Experts of a small language model: 507M tokens.
Below are experts of layer 6 (counted from 0) of a mixture-of-experts language model. Rows are named gate (a neuron's input weights, with its number), up (a neuron's input weights, with its number) and show model dimensions 320-383. Each number is 128 + 32 x the weight over its row's rms, rounded and kept within 0 to 255. Numbers have three digits each.
Before each expert's rows: "comes after" lists some tokens at least twice as common just before its tokens as in all text. This comes from a sample of Wikipedia text that the model never trained on. Tokens count by the router's weight.

# expert 2
comes after: "  ", "\n", " 0", ")", " 1", "0"
gate0:138117136157089159097144133121103081099125136102138118144175170114094118220050148125150101103107110127142189097174099185147114138118104220117098141127060134189131061116107163088114105132092138
up0:124117168114168121078102141148126142132131144123156140115120160135178170154094168124081116142112121170133099094096135093140128088158140113201149200162135194152109131130147087104121109105163187
gate1:055112124085137222172135115195130121137131085171104108187115104153108119168155122136130137101093089076140093079097121124063153069085122208136171139119093103123148091103197181096078140103033106
up1:123153175155138131127153176117134104098123090128080073118105099198070097114159148070115118187115143122143112178102058149131121076168068179133123142089141167109128099125105211111144082099071091
gate2:132129136151095157157102140133158082107167127153096125113174144092092168118111070147139137140131190113064141149075085152101089166112086096124130111122119097110149151073144129194105108132094193
up2:108134135140157080118104095135093158112124060117107082132103098117147046140101134122129166096107125117144132132155144078189175104132117134137086123194086087143128056135166120119102114122128064
gate3:183114142113105147117182152185190127111177127141098087126167114080200117114156107091138129206173113153123176209081172157131105128180140126156137152076176113150142091152142163093145122102170187
up3:135132135100088108158103139121116107134130100099111135152100070158092097107115161161130146088128100142177095067168116145131137111145122139085161132188149136129071146124102119149124113148151093
gate4:080140108108087190148178106135160074147119102119153162147121191069135200176200152180107070150192118119145119113156132144103088155118117071142135157114109151163174135146105138185132099170123150
up4:060152197061108057105121156193129127145138122102126157116102154180121153128140130126125124095150116129091142094136109098134083236118134107120146139137103110166110133116101098109109111079118038
gate5:136149116113165129126189124105116133153128122080098144086200114111105123154065132130165162126094131170111127175120095175157092140109189158100116151099170110146087119071166094139146163103119109
up5:115177112120097106136124131150128129138131094114121125101148101114118122106056090147149116178093126189171160184069108120137148145121129159111104155118143185130103088105098140120163119097142127
gate6:153139146100178131145185153097098089063105134098093106113163140136134106111153144192133111120139191061119117118143123131109126104137140069167098101097128110126122172124149140082096130084129082
up6:123094093116139122132117099124115144100113100143156124117132136156162118159067082092115082126095090121064134111136194108076176126165142178149148179169120131111092128162164115131133149130153091
gate7:117113193082128130143112135083073117139102134169130136111132111118125145192136124116117176132155146195042133138084121165114136156128112143135124053110168085140086170114124111075118157144114093
up7:141126170113117148113120207124135135091091081161151129118184140132130173116149106096131148120110163181073145093105143155156113128055118165130187136112140042162095149150098157111144162095093120
gate8:127170138098096092142172113042095119144165056142122112106143099099047182112124187125185199136149180154186068098123178178154161143097104154113100101140122128151099118167104100153136130160133148
up8:171092140094130094172117186105127107101122127115108124091100182168177154095089134132071098123195160094135138119100159128150062112149093176132163122138166094127103112120184103124131144079109146
gate9:122135132147086097119144094065115151159106162152157184151194124124056175182157107137167125133146096110124122112121139100115106086133134167123124119109087142125144149149149090160122100116078127
up9:111119149118145152098112100165090097090114085086136106188113166124148104155131152167131133104093097182137148124123139141138103121058105147083175092147163131145126119156121166120117117176082117
gate10:157129073153138116125140128091137127130100122138160165116127164144139107101103115132171087137109141088173165097075152134120111093070123094156097103127173137086146144084168097123126144162192124
up10:135178123146118066096049103149142152154108126125132139131117173113136152165123046119138101113083153071166136107030133192119147097163101104159130093131169135021089114096140071164084209141176105
gate11:072097098110132146128175142118095178096160102114085161160163099067152168159135128133102054126158164119094108002106120178107137127070130098130131126133114126130131119142157105137181103173128139
up11:077128040118146153136168087099107194135107125136074145145100184088080067092158153128142107157070146128084130113129140149118117107154082081111126174113102152143090145105094108110110109107120130

# expert 11
comes after: ".", " |", "=", "\"", ")", " \""
gate0:136146107132185165069141128152142117099139202147109131139149119138114132081096147146112159110124112149117131085137146118116131083124136127124165157149166112131138101113150092101097071202082105
up0:092088082150106127088080143156102148171105143153176156159118111121086165123169145088136170124126177035140108169154062156132143088138099081112123083129160124137090183158094104116058109144081101
gate1:074121092181085175119139078163139131157088133145140137104062139168110074147114145125090143098163130116168087102146126145119130092139146145138134147157141149196112156090145160100143177110081152
up1:131140096122080088120086119211123133093102095128161123108145125064108138128167102162105148116170111129070149121126079142060129135090115134112114118126199166142083118141100091121204161128125190
gate2:118212112103157096141164094117111073134124127147138089140181174132098120165135122155168160102143150155102178135108136149176115084168151198147082118130204111171088098130118125106132081089119191
up2:122169082159098157122092097210148115070112116102153145102111071134152139141035165094141154175120134109128087170078143094117124097161093117104179132122167139124154190136164129164113115122125151
gate3:112125070147121127151163138194075116109120052137148154148176111093136104142122149143169170125132126114144162158150139149200138067106101191144116126138138093118113133198155200191151174079161134
up3:075113096122122135152099149114124198165115131137121173130134098062128139077107149154129050140122086114145112172176099156140136084094158163127164041120153135127119107105123183098101131060096168
gate4:176158093086110173120172091132100179094086127108148134137095166145098145118153154174044156112117128163069064144099069139113120134210119141124131137076156106097143172117160117071170118124126122
up4:164150092112148168136111132155104136125088098153094135161085191141124106150163122145075126139165143065114077152123091083121140126157139155089107178157106175050169149099137113117154177079124141
gate5:153116054101138176138111109053121128179108134061172110106085151157036191131159138158165124164121110144137131151062179152115102137152147114152091169218189148158176150123184113171128129152124124
up5:159103088114123097103111099124138032156093083077122122118091155135125206142119122121072082138103138120123080174137140142162087091076088170140180134163140169114136160159109139153190139122146114
gate6:195197083122104145148101109123155168120105146081105088159154146139123159138123091146103059107143127096124077117116072129140098087103121117192056157174189178121156157110116137165139102092125188
up6:154151150126115101112156096115080121133198116104138139149148180160132088127090167165100115142112144164137125138102080153137194093122120147159101149096136140213065155107137105149142092104143124
gate7:107198107142147129134147150118137091137175132138160127162161134095111156165113172155160127131111113171080123120107135156099152118130143103100150129164141118130122120096101067161151151104125144
up7:167120191119144107127143146085095104140028093125022127136137069138126028122152086141147148133092074059168160119150096121176167116150129147133135116088093120135099125137121114176136111115126119
gate8:108126061128135156152138058111086135214102144144088097092131119134137105096103127154149146052107155126126119143129143132145139137151133142118072148125195063155153187184155163135132160109084079
up8:128094108119114132140124170125150172086080115133118139130161097165193134089130166085145133127148091134122136123193137137112088111121125140177110160096091169136136084165127111120113157087141137
gate9:136163075168094165103111116133137147113111171151146094118078101109169110115113123168109174118116135132061139078115108162115074094149098135096177089107142141186113056109135092085146194117085149
up9:156166117146120153122155113129109158186140080146142129103099103132123102127138128101056151098168113136126174098142144173099129094159163118111136129177134097155147093111158137135118081113116148
gate10:103181133036077126123191188149136073102130104144117139172179084129056146130122140200107137105195207131098064137090133087119188087053124179101130158066168167158114109167124155156137081092058160
up10:123061129168208153084088073067103041143139095173140078091128134011178092127163102125071133126122086111118144134140126131084124109203111122144146085190121086196119149131158143132072134124149122
gate11:112097112093108146112130110097064151120151122116069151108090140135161112125132135174066091082175125103108121120091043104137116156077104132197162127126089121132127168116125112082108193129149100
up11:094130111094110156085098160165119205092124158061099224154061174133114180115118169124088153131152154092075140102120076162112140121136124124132147110126133087119129158089120107139120177203200085

# expert 8
comes after: "\n", "\n\n", ")", "\"", "\n ", " Republican"
gate0:163119148151107100116133146139164093078077093145090206136120147079129110211128114120135130120102121116100067173093127186136162139142116091123199078098131154139096173129130107130107113143102150
up0:098129133151083103083106114163142153196118136092149172150162114109149041107112067085138118107142142076086171090116112091092142096117163087089154181178171099077083116108071109115163130079099196
gate1:102194139131174132084160115159132150123078084169115098159115156079119111091103151115103200098097134068105139143160106131153084167152138085099142140136104107131117128078148127127113176202102126
up1:178169113143182096079166127082160180103076076129174094105153123104093117043101155133129221134141068142119172112156083141103086189154104110100175148167092115136102104108114117141171164117137118
gate2:099222119144103078188112111207083140106099147109072103142115117062139127126111118166181068120137156136125148091131119162097166108107147098187061117134105142136144129062185083150078122137117133
up2:183121142149135117074170127074139103127145146141147146105170150118135129135147151117054176176089095143074118159151177106114119125147144161120150162118126143142101112145069140107165066103148186
gate3:071128089103169133144132111125108173169163119132131113161127113111132114137094128102223176165121109112087104140183092142132130104172121157177085094098075102130145124138159157155162129134144071
up3:073116080139154144151122145138084179153138155093081168197092191152133143180123134086143161152133142174127187126128174063103119138161141215119159117174113087110121137118097132158080067100159082
gate4:104109151102098144109144167182073143123113119149142179158120088118139132121131098204175082128145076084091117118170116113081096134168101123142087083131164096127131114133165119178124153144143143
up4:074130119085096124123127165096088181100110145138146156139178124135182135137109148147077091158131091056095127101159119129081046104130123116097080084167131078109131127144125167167156144150157134
gate5:093124169080103112150119076193124170132157118173158111095110124092118131063130147137119134084145134102128133132087100171106104153101091126104150119083104127125142104078218148116151113114112148
up5:162153156156142057160100133120127140105117096201088123101178134127105091145155076084139129134126163146156082097118126101068110148119135111066069133175175149130162113137122083077128156109107114
gate6:116045112069104122100084111077128054136100125115088097184157117116107149103127171155105111115177159106105098106098129138147109109087062131121154126114143051079130149117184135125139118144074120
up6:125088109124129140091114089071165101113142147179139140137186187124122110096112143141108204133129207099121083082125140169153129135129098116128161100129118058114124149171125124146163160150076147
gate7:070143137130114116145163133152173110156109157150138147096114116101111152097153157108099173115111119159010148104154118172094186073130199193168171158095137093127130149158125057147103104120142121
up7:140162132139151098149121098091120107159118143161135169146136104106116109111161165170127082145106122134157128083117158137183148117152137146158149155122151175176180156073097119143151072085160080
gate8:144145143140063118187169132119153082129107116152116124166157115095196165162110146183068126123172107170116144108096125153166159125171130145117166118139164107173111116095113080083189099048103084
up8:103133146169113117133129157115169149122167113144114109192122132134066149130134088096150166114092154115112067145163142180098106109124110163174123141142082173060137155120191128156105120164113154
gate9:113057102107110131130147145096141142098121089116131134112142114135079093111096088099124126118110165141095110151092079095171221105107232101097142150094145134176153146106089116127102165137168094
up9:135157181183112130171148106086149107162170060117151214134150042120160171158115168128109148117099127116120195140125058138147107149129110098142146116130081088134143137123109159109117163119119141
gate10:165146090164117065109162130121135097118113128182130147134224122069172092113136127107142099100166137127115096117120115060095184056119110162155203134120170120099177116135168184143125089041106140
up10:121153131128101164146168111122103135136117108165088070129026112137137091128120201235096113178108055112147163145167104161180089092182123088132135140143142118151156102119123144071160124157120130
gate11:125147157112127148166134132186148093152129140124113092125153122139163158168075089111130131064135165089138079169093096093146155150110122175131157087175193123132097176109137123151078112110068156
up11:113176211077124111169115117148141116126103169105145151134117143114173148194080135148096164084079158099094103145094183131138088087124134079161173122112144136157095188095132133083131120130082086

# expert 13
comes after: " |", ".", "=", "|", ")", "\""
gate0:164186145111092172189175160154126031119106099180124130121118118169143190128164117168107045144141094142157148128131142112122127075131102188146200179063106154053141155137148151120101078074065097
up0:154147150129154101114108161181131147128139125158142154127143188207164038127130125135092120134132132104142075117121144094129121178124205176181224152104087135180081147136151130184137108167114152
gate1:112196151105103178162115154134121150137091139094182045109137124146085164110145147182170113116114127111146151139159131056105189103152149105132125119137195157129094111112146133106207047161094209
up1:045140055088161109137125127111111094087103116138155127111143134145108118138110134114135088140165148091077145114072119094124097104087090115123106093131093130151130139183096169145135128136157103
gate2:080126121151142162077154130126068105104102043130134103131123030093074130143134131109169135076144108170159166156144099099092129198115128189149127112138131119105060149138114178144118122179114097
up2:097138154143052164086079167153126130108090165125122139105121099118157182130114115152141153156116115111161135142166145120109113138140106168146134083139148109125163129164118120076107150162123160
gate3:141187099148100128159133058172143051097162151162148123107140096104131116100117089127116141123114119150146096203096048105108103134113114135180161119119182069141164161180135118164112130097094179
up3:126100073143133076135124170100141086128149149132129141120099163166077150097132138136119116131137155138117136104121101157138155118135113120107112127111114139113124162121117124126115112090051125
gate4:118103063111120130191145126145139112102120097164091130140157147086064140161156119122062105124141150105171112193076122187161109102166099126105107131102134089153110149156173105109152095091127147
up4:171185072125105132139128122151134096108074113074129084139073082166100054062096118062127203146098096161099118175101131177158117079135144100139128150101127151095026167104100098118102134155162155
gate5:087124143100128192153147163116161155128103187122168143137123119163129144147158198122136099125123100070112142127117157179140110144114100135143112158089159114131157152114140135147119140154146107
up5:147090122195136063095059106124118144118110137089146120131137160118139170137122149188091137103068152183102106166154119069199130095160112115080103096127126105159114132171155115139193112111027159
gate6:048113128110135128083097107062147088155060129089101149101137104139086101112134098134133103180086104037059109140137134131117140065155104130114162137083079159151141145126092116111170140154140173
up6:168133152156153119101115129175110097082161132117179056123102127141117111099139106179096132130135127162135160158142096130120100139147133187149158069126116121118142151113164146115110148112089077
gate7:118104118125143100114167099192110105113104169143053116128170120172112072141133129153082062136065146130103115131138100163137122163104116110146060125141104112122149153151134147130116172145083093
up7:130114172151183138172136158131164130129103147144099118111099111046145168149122162068134128202136116110142128177130174111125126121152070163140152140079182143081096129146151164109127114127122091
gate8:117195113118054166138145113135086079100129135142121155149169082095159128125099121083186126182174143180140139149112098142148152120115169188113100127139138089158154156182185133103138164136123108
up8:123166137104091130109122131121069097130156146141194118167133145148099085090111155108145111171181148084138133157104093157146122144157171163093167110118138074129135140152136163092166119090108112
gate9:153123124098157140100119141109147126130159078117087096125142155080195205149151117030119085111117130172121080105152109098131080147174138094168182150155118071151151132109139111141086139164154088
up9:113115142181155174126126098103174129139138178136132142105104104141089108123076107136059152099082104088147125134167062127100151122118155123043066110118046211153162147127150097116144059145145171
gate10:130177174127127162108132186086113085109112114068102119146156077154139114201132184177102113090136119074128101096109096116176114083104130089169108143058163125142126099126098045141064103224133119
up10:141065127160142190070144158139154125154188144133131211155173094146131101127100120096136146136103126125132122123143191127144109164110147131170186169137057082144104119128031105154103087117140019
gate11:189088080169068132143150138155091159117134103146135156140108120146107133124129142120139081168163142122165161116090139197133108166111140119156135132107107083140055156087148099101137142091073116
up11:132113136137117126152109117095223125081135128144174075077103173120162105121150174119189111146128128134144168147117128117150111150125172072146107094147152104177108091153179035107046106099100153

# expert 36
comes after: ",", " the", " and", " The", " \"", " that"
gate0:140142126131101128145141086127092170159179142056115123153141092132123136132047214120112076113138177153046136190094122129119120089076121114137127194151150134109172111173133157131058089114147140
up0:151149073122157100168117126160098130139096069220131143180142131133096138133116115086134074207112098110088147221145130152100134070122155134167116127080131183099144162156094076112125127118152168
gate1:157110140123121144154127103144166100054085146121135130092106145216125130164111134141111151142103144167121096140175119138159152154113159138131137103133115122090124134096139181174127081225119133
up1:076127117158153107131130030103158152157157146123149126125159145154079148133109166168168160079112094135136170169117100085096080147131163204138147102103134139145198154128140134174118193121141069
gate2:169163082127110108150159163076140097192092141092129080127169099095128094131144162139124158113102136104165130193153027146165104168081071111177156109113157073142091105169126114113179144144149158
up2:149151098135173162102141101061150176147218161124125076111146096120152127104118083171161159173113068085157137145148095083100112124121153104128140093053152132125158114150124125110147124145131118
gate3:127116117118121117116120132160111099096107059096103125150073092121078094124051180121125154111178149056046105153129145156133110092131143094104102134148136128111096212136119109150146180161149137
up3:121150187088079117116135147175115111105089115188131114109132072111105152127116142114096160124178070122148135212147154146169102099079162165094123127165140129117124186109111137162136154116128117
gate4:135170128131050169116108091147118133103144160105091105141139127097145105160153172171123131165158172082111123095104114096139088142132114128157158176143148149169122170089167076159131114144128108
up4:146106156119116145136065097047070118119184165132123143079148099157123115091122147089135124138137111083152144119166138131135117161133146161138149107159111140170127173135185142157105126094104118
gate5:165181172111097147065161120150118096175119165153083116128163074182188141167165120163054166092158169108135091182129083162139087101140082166144134123149160111169086174132084095086125099083158104
up5:056148172118134144179195111240145065172152116118133135122129146084109102087112118163128150094136133152100114131132133117086151114117146074097116127167137141160158137098142092127131165092121123
gate6:097137094127158113079110079119093134108071169202164158143096113122139166092106227188149112170149115117155169135117077118136085136140056119174094105140182093154090138084137171186130143134128150
up6:110090136055113126180174132125100153131170111110063152141181198158103137160158149125135160094068126131115117156094147116109088171131159143089140167154116122150191063176133104125146189105140159
gate7:100187142124111118135137045128146137112026143130130079214155118125096139151134190158155122138178120134122137146152146117087140113086127121161115135063170112097132145138074165120122135156120138
up7:085137101141098127209107161095072157166091095154112149127137116164145140069098106080146112142118127108128133159084190101122096188104115183143178141109140163161147168150126066194160117150162167
gate8:135084113088172178130171183120118086164145218130124142188124103043085171093138164127166103159102091113113088166131149126116178086167133097158142111089141163131161145157149152125123119157151144
up8:135159083146122167112080130084134158168096201115198105156164131137115205076144157090125134136122132162170144127136167156158140095168120150194166100139101137108142112152152076142133108107095118
gate9:160153108099049119108171078083168149096121152052128157187098155146153099145122085180134145113067142106133148145141099164068180102119137119122071137090149132154079116148118128090165036148086158
up9:048175136096137103120076075104089112171138118154077105182130103110093100139106132106150144106069173117076139154131195103121179117105144150153089042097078103071077127142144119142141156183086052
gate10:111187114129115116154178148191149111074053126175116071144149138128165148154110126156167123148084138117118153130092107109113120099139104163100179144123100079161095136154109126114146093123088145
up10:149142118112078079155118154107131094141120137150107131110099059100088084123132136145103154162139078116126134101108087145133113155173120090184154098068136200148102128102145091161139154104151148
gate11:108133067151178201162150156114155162120109149149099119169125114109108189113129141107082128109162065123145151128125127188126053073127125151158153192091099129101156098103170100065159093153102092
up11:121159080136139185142115105134059122171124217106144135123101113124141116131164100156176104107142090146096113163074126196098115129122056103077130120141160137202147148107114092138103137130054095

# expert 19
comes after: " |", "|", ";", ":", " (", " is"
gate0:114106141111074099125133137183158153117141107094123091085117123065186135124091196096165157081174145168159061118128133096140207061160169145131087114105135086144060154123149116082108138147173097
up0:110084136161134149090094122093136139127149096072124092111206229111141144120117112070177119163140161134104163166143129134163141153129171097128126087073116112124127122145155102179102140166120105
gate1:165159155095164121150077095142093087119168099089126118093113164105105138213124163192150173130148141141078123110173108148166174102157109112095104109120181145147153169146126094126156111136128143
up1:171119091167104154151107143160064101186167110165165176101121151146124121083129075067077130123115070138156125119105105123160146088094139102114101097120132166080156165104100125105117147111145133
gate2:138125095123169147110135147101130134113104103134082166170141149120067165144096176180153148117100197120160153103134147108145159088134111179125113116137157114108124165095209096130119218179123118
up2:139091157126098077170078120170107105076144130152117136082157136135149147131080101130172123133141091154055122187166136161140115141181168147165110083112140125102144135139131171144150067114182136
gate3:086095110095135163135104098157098098199119122134118122103107147139157125155097171124146143163128118078152083140140203145079168149153133108099117134157059109116168164179130208159141069127091127
up3:155148147190143127109174150114068147093106116103147131102104104116092105110152089108070061120197148122106079163053128134128128103141152128191120087056154119145111134097145166160138125082174184
gate4:173168151117138144132118094111160150161103101123088169158170158079151094199169055108154174109108133110095103102087098120103113081088128082141152156081139129089123063095123122150171150144097111
up4:179128095165100172081145163118115162083088185118159133111152124078118105145090152129162094095110138132111160140085121189179104117087134173141116167158153071123094140132111111073050123100135112
gate5:154139135152157151175132140120179154118162130090173116167155071169120196049100108181101216143093132151125141138064096090137075084152140158140120115130129164141140126144150133140148069118091162
up5:142097169084103148125081130111069136117108061086138103121160100120126128116152134103104110130126117102176141172092122156130149113136114169185031131150104133133222124149097173109108159108171118
gate6:197095090092121118175158079196119108165127187101117064105123082131151133135134151151097111087165166119059143107079088082163128148115112139178164107086085095183164080136147165157147195148147126
up6:163141129086135104143131118141150086106143149097126143123131149150194152113110146119101149076117143131154109100207100065139102061129115151191103155151113181113147094157128105084132084098091179
gate7:170156119083092130105118133152158120134146181066108085126096149159174177067082099136165156163118081149152127183168125148158173092097168109176146157085133102145142133116139146102110101080167122
up7:115097138145173104125191126151104125157097160171179105141146137139163137167138168111138103124159124154132172120098102110119136126053129102174168092130135142132155103145136167161148146146117108
gate8:118063155086129155188101135125165136108078088164087169149093080088116191144102081067126144132145096139145143123099170055169143152130162081171017094200177133144186081159109131103131198146162140
up8:147124130112171143139130193158125144137108100167104185084117088041177167135178136115155098124176172009143082108099181040123101117176108102130102133068122155073111168144177125106095157119141133
gate9:102166144066141191112097125118143095145166169127106082125146143156147116100142161118134112116156178110165077096115145158159114154174139137100108177127194127107178147116124054119128149089135149
up9:145145091103126140128143125093085086156080139109110128117092087153128157127088128083078093089120099093124148136135163062154122115079078138152137065173132084110129140123119128153112156136092105
gate10:102041133126136129187121141146126134088086153097106128128113121133125058108099165123082117151093177119102077056131101108107090173128122151139070100142112078093150122093147071091089168075129123
up10:126157136089135088124130132100083183167161216142184101178120123160131113085141196096146169134100119102161103152156144129082109162149152125198109122111150118127057134158088206095122166115094127
gate11:163163139139084108140093129149168095136065120130101133095147160098097163146100059118130154090156148068155145126115092153067186039155096149132058142047145129154130100106100059157115137174157091
up11:097191158130102107085131121093117103095184073126128141154119149160131105168160193114134087156138157172083148081162074112168165175194127126124150131154113160129173140047142119109159099135122142

# expert 38
comes after: " the", " The", "The", "'", " at", " on"
gate0:069100209123102068110148142191161062113102145130131118114090185137145116090094102134080139155124111093125136159149155195150189157158122118091137115157142095186192169121154105069149136133163116
up0:189141068121103189150126109126106161049114167146129082116187115127130177122176117143132150072097126152126104130130141076098127158133104140169070172156094179143119118131092151144150133036114160
gate1:141104150055188108147148110125179096101103068143130126103158136062100141129111167172112152085145157150106074178155106139138174176072190153120138155129148122118134159152117048166038084131137124
up1:207091119180055126100075075110083115163101165129135085127132161138144140154147110091127091173092100133102118113101146097143129121202135152173163146098160090192088094103089153084076125097140097
gate2:138137146073123146123155111119064042147150102137069142104136143127148117102166121166187100026134125096103130148145130145120174121090089087159126099166120119099150141180152171187110167157113153
up2:136146133150103156175152172172159134151081102136113116138141141092150166121137107125102145201101093114125143168133174137119132173167135141120110143066161182117114092130157171098076138136098146
gate3:064123099141136170167121124113162145149086139121141098122139161161152109143039136116116129138167150136104112088090136114089171155160110114165167101135128102108118196174133116131147102161115099
up3:079089137103078143121127154139168134085163113118144110142139149154091180116091162118119123199113167149205123057151139157125173147113086090104125152127102077114122125118118162148118155167156131
gate4:159125110114176121109130163093155123154160175138080095112160129134127145118113179095122133123188181139114123108126086101164086132125109154128075084136113122087193155102132163183162139063123128
up4:082155141104164169107139140148157128132137170106116124129082088125142114145118164115051142165168117152112108114130079139167112138181076103056116107178035115185085119107128175118118112130142089
gate5:100111163113103101119091087104134089104096135189059165070123097050145137173140167136140159141114138137135128134158149096107140094144104094154109140115117116141052056120127159106058155159107091
up5:096206100097163072148080157160133184160114146198078104132170105110138169100151160132202098148136180091141142097116190070095165139084175171154124131119132184083148114131139096194134140126132188
gate6:057116152115147138129125171100117084133094097146170159144127134119093142165136136103115172133117105110097158108161119169191099099195029161174086142153126134108166205162098109089150122113158139
up6:135130094105146119145057151080147142117107096145087097107162149087089121086105137118121102134111158131058119116107136108161131165163089141105133150120128130093060150156103123129134160104086054
gate7:101108103126124157143162103157128142111071159181144127125097118108124086099139132162139129093132116132082143102117120128120072132173112128146132087151143090225102185103135112163130170155100107
up7:119079129134132117106123109117115116125092093151126137124090097074110127126089146124073084157087140088086146096152152140166054119157142108136133119132212048114094145111092054106121182129121151
gate8:194167153167125167118137193117150082127091110130135160129151184198113084197120144116081126141141122104099104111083125156179167092137079120084104135140129088136154215116159120124138062147118120
up8:111145144138130069132143183083079096110115172081177091117172098124075132115168090119160153105102136174162135098133166104153108094141124196129133160109136172113149162178120094069178148099157111
gate9:157072154144119095114078085075128127097145124118153158098107143099201081118077196120106046170080115120111179105161139151136136114116126089139131114163148107145112119153126152112115105184087107
up9:120162129137143119119162112126127115098156101159084185122100131131137161175179154101153090132115138070103119144124129084089136108121138137125145163103175118157149183142156117125128081126084147
gate10:090117120161150167079136110102101092096098131079119130137040169119172105117115122130110105145174130110110154101162116118085086142193165110167151155087114130132134133094124088153076157160106134
up10:124147138105121105095050168110117178126126141119149122141088122115091121110097055138151152169146096114142123134127151117135172153127118111043166110107148153138153155124060135160133083161185141
gate11:113139044129088143130122137112094064137169091096105074129153106166111127124098130117135120183069134100145158203085091172133098098111142145120133133095098128094163153118125111135185168144101106
up11:160145107070150156131119125153075133150114167157083126105124152139128142085117104159075138153144121149114090127094181113071111075059177112153122144100133142125107071118118117155124158155131142

# expert 14
comes after: "=", " =", " of", " in", "  ", " on"
gate0:099113150150100155102166091122131144149155168034120120099126141165099101157112084168123115095147128094096125115107095169138090148125118107105113117153059180139125054114112156132156122171090151
up0:166121168100083186215144128113174174076130126072168127136120143065126099144183136110122082147145085127097115141168135132118084156111127120127078113127135130177184124108133117129114112108109109
gate1:085173134135132133106113152170162087136162090145059118152105128132092151091165071141124165102108148148094143127134109124139109089201133103116084131149104162123048126101112173149108078162143122
up1:128153116163113155117178114145206133152155164181127013138111108155099166078149123173098121144147142143171142136099185142097092114101114144144157119163125161126130114149123186116112124137128143
gate2:117089178128180172143140134090127110109100140149131147072146128156117135126096125148159139109129122103094168124082104210164146123120102132150160126137123129108137143132173126160183126155128155
up2:153155132124132088119058136127149160138141117180107094090125210130169139131099092116096147139122104147140114144153108183121063071145109113127113150123177144099096146077107119151091114050150096
gate3:092104137113099149163114079114093101085109143094127118113162157151082128111125094112139131147185093089087100140142049155130119098142170112132094133112200065115061135078138138094150090143069200
up3:092071179097204174105127140102140108153127157079165158105186120110095146132107169128083133069151066146089084110165149122143112128044172133131193120112059149118171126107115180104094154117138120
gate4:135113155066147123124148179115079058122115153116090164121202176127118048139093145170145158124143166104066131141120124081127108142070178160118118102133112102175089121101145100125117112110143106
up4:194131124128128088106150067145145129126178128199150106172108107127125126152129081040200161097117126173175078143124136157204094135120159174122176185141135149096151122180128125111141118160118131
gate5:106138121107136142125144156158092108165065167123175119100057157092148118155130079109041134082160088139144116184063083067147178077180148135104112117169153166196186119155132071102086107130124171
up5:119130128115108113182119163168078125099164119166073116156068111148125148140144129158154134152118129143122080164142143182184076142113121092188137175079060130175132182164081107151163096091140141
gate6:187135126149100137117086113124151102079172089152158145098156109149131131130130104177194165160139148148164099065124070168100154115121141200144136148180194135193099204173125203108154116104147148
up6:149102167157077080113086133087207196098121136189147081115094158116164112117133115113155075158118098127183065121118099149128121081190143151130130193162118150113117159131139120139081132148178186
gate7:122161089134066153136172106163139080129176160123120098129108111124128129097111129115090119089112099114187118119067132139046195128104136108141127157160127130100145109115098151079141112174120114
up7:138145131123124121084176090129137131125134072120121070148111154138078100124120100159155115140125157125048089099103140125100179192086114147104121133181174119162191115104103101128113086171097030
gate8:167121121120063167150166123156115136126138157130169120101164108093073120108109117095182166108078166119136116148125080147138141167176136072132119115170174152112095166109158139103029048138143120
up8:142106135099108100121103140119142184099185088136143164142144167127176193118141127086094148125130131119144103170191098147100075165201119170135100072182091069200142167130140136135166101119142121
gate9:120142079133139113162134148126105113130118169151155124127118124132118149115145069147122152161085073095149082109079138092152114078171140120144053180091168144107152154068136094110138173108140199
up9:135105094092099092104143190107117147138128087106068178159069161130123117131120197143162144081156180103132153132140136179167162133083105113094143056151113158094102106159169132161132114101131100
gate10:167140151154162135147109135131207112096141144166140108154171188101110099133133151094135137148144134094136104120148108141096160186141129150114066148139180103125111139145138149148136183118146160
up10:159150078127141107149172139169190113072138166173194129082146137124156159113086110105164095164104149133156102202102111132131168121130123094148106136105141147089149131111145093124158163069152143
gate11:111136127174146161155110148134099094110119087120112133124121126051100172105129124094143156114161128095082138169111130140128143104157099186129164140141086183169142154180149082100126102120091131
up11:061095162166130123134145180125128153088115114076106132104103153126149083181113160166184120157131128092150149119135117092176074117159109162126171105092110089086087156092151115146151143181145098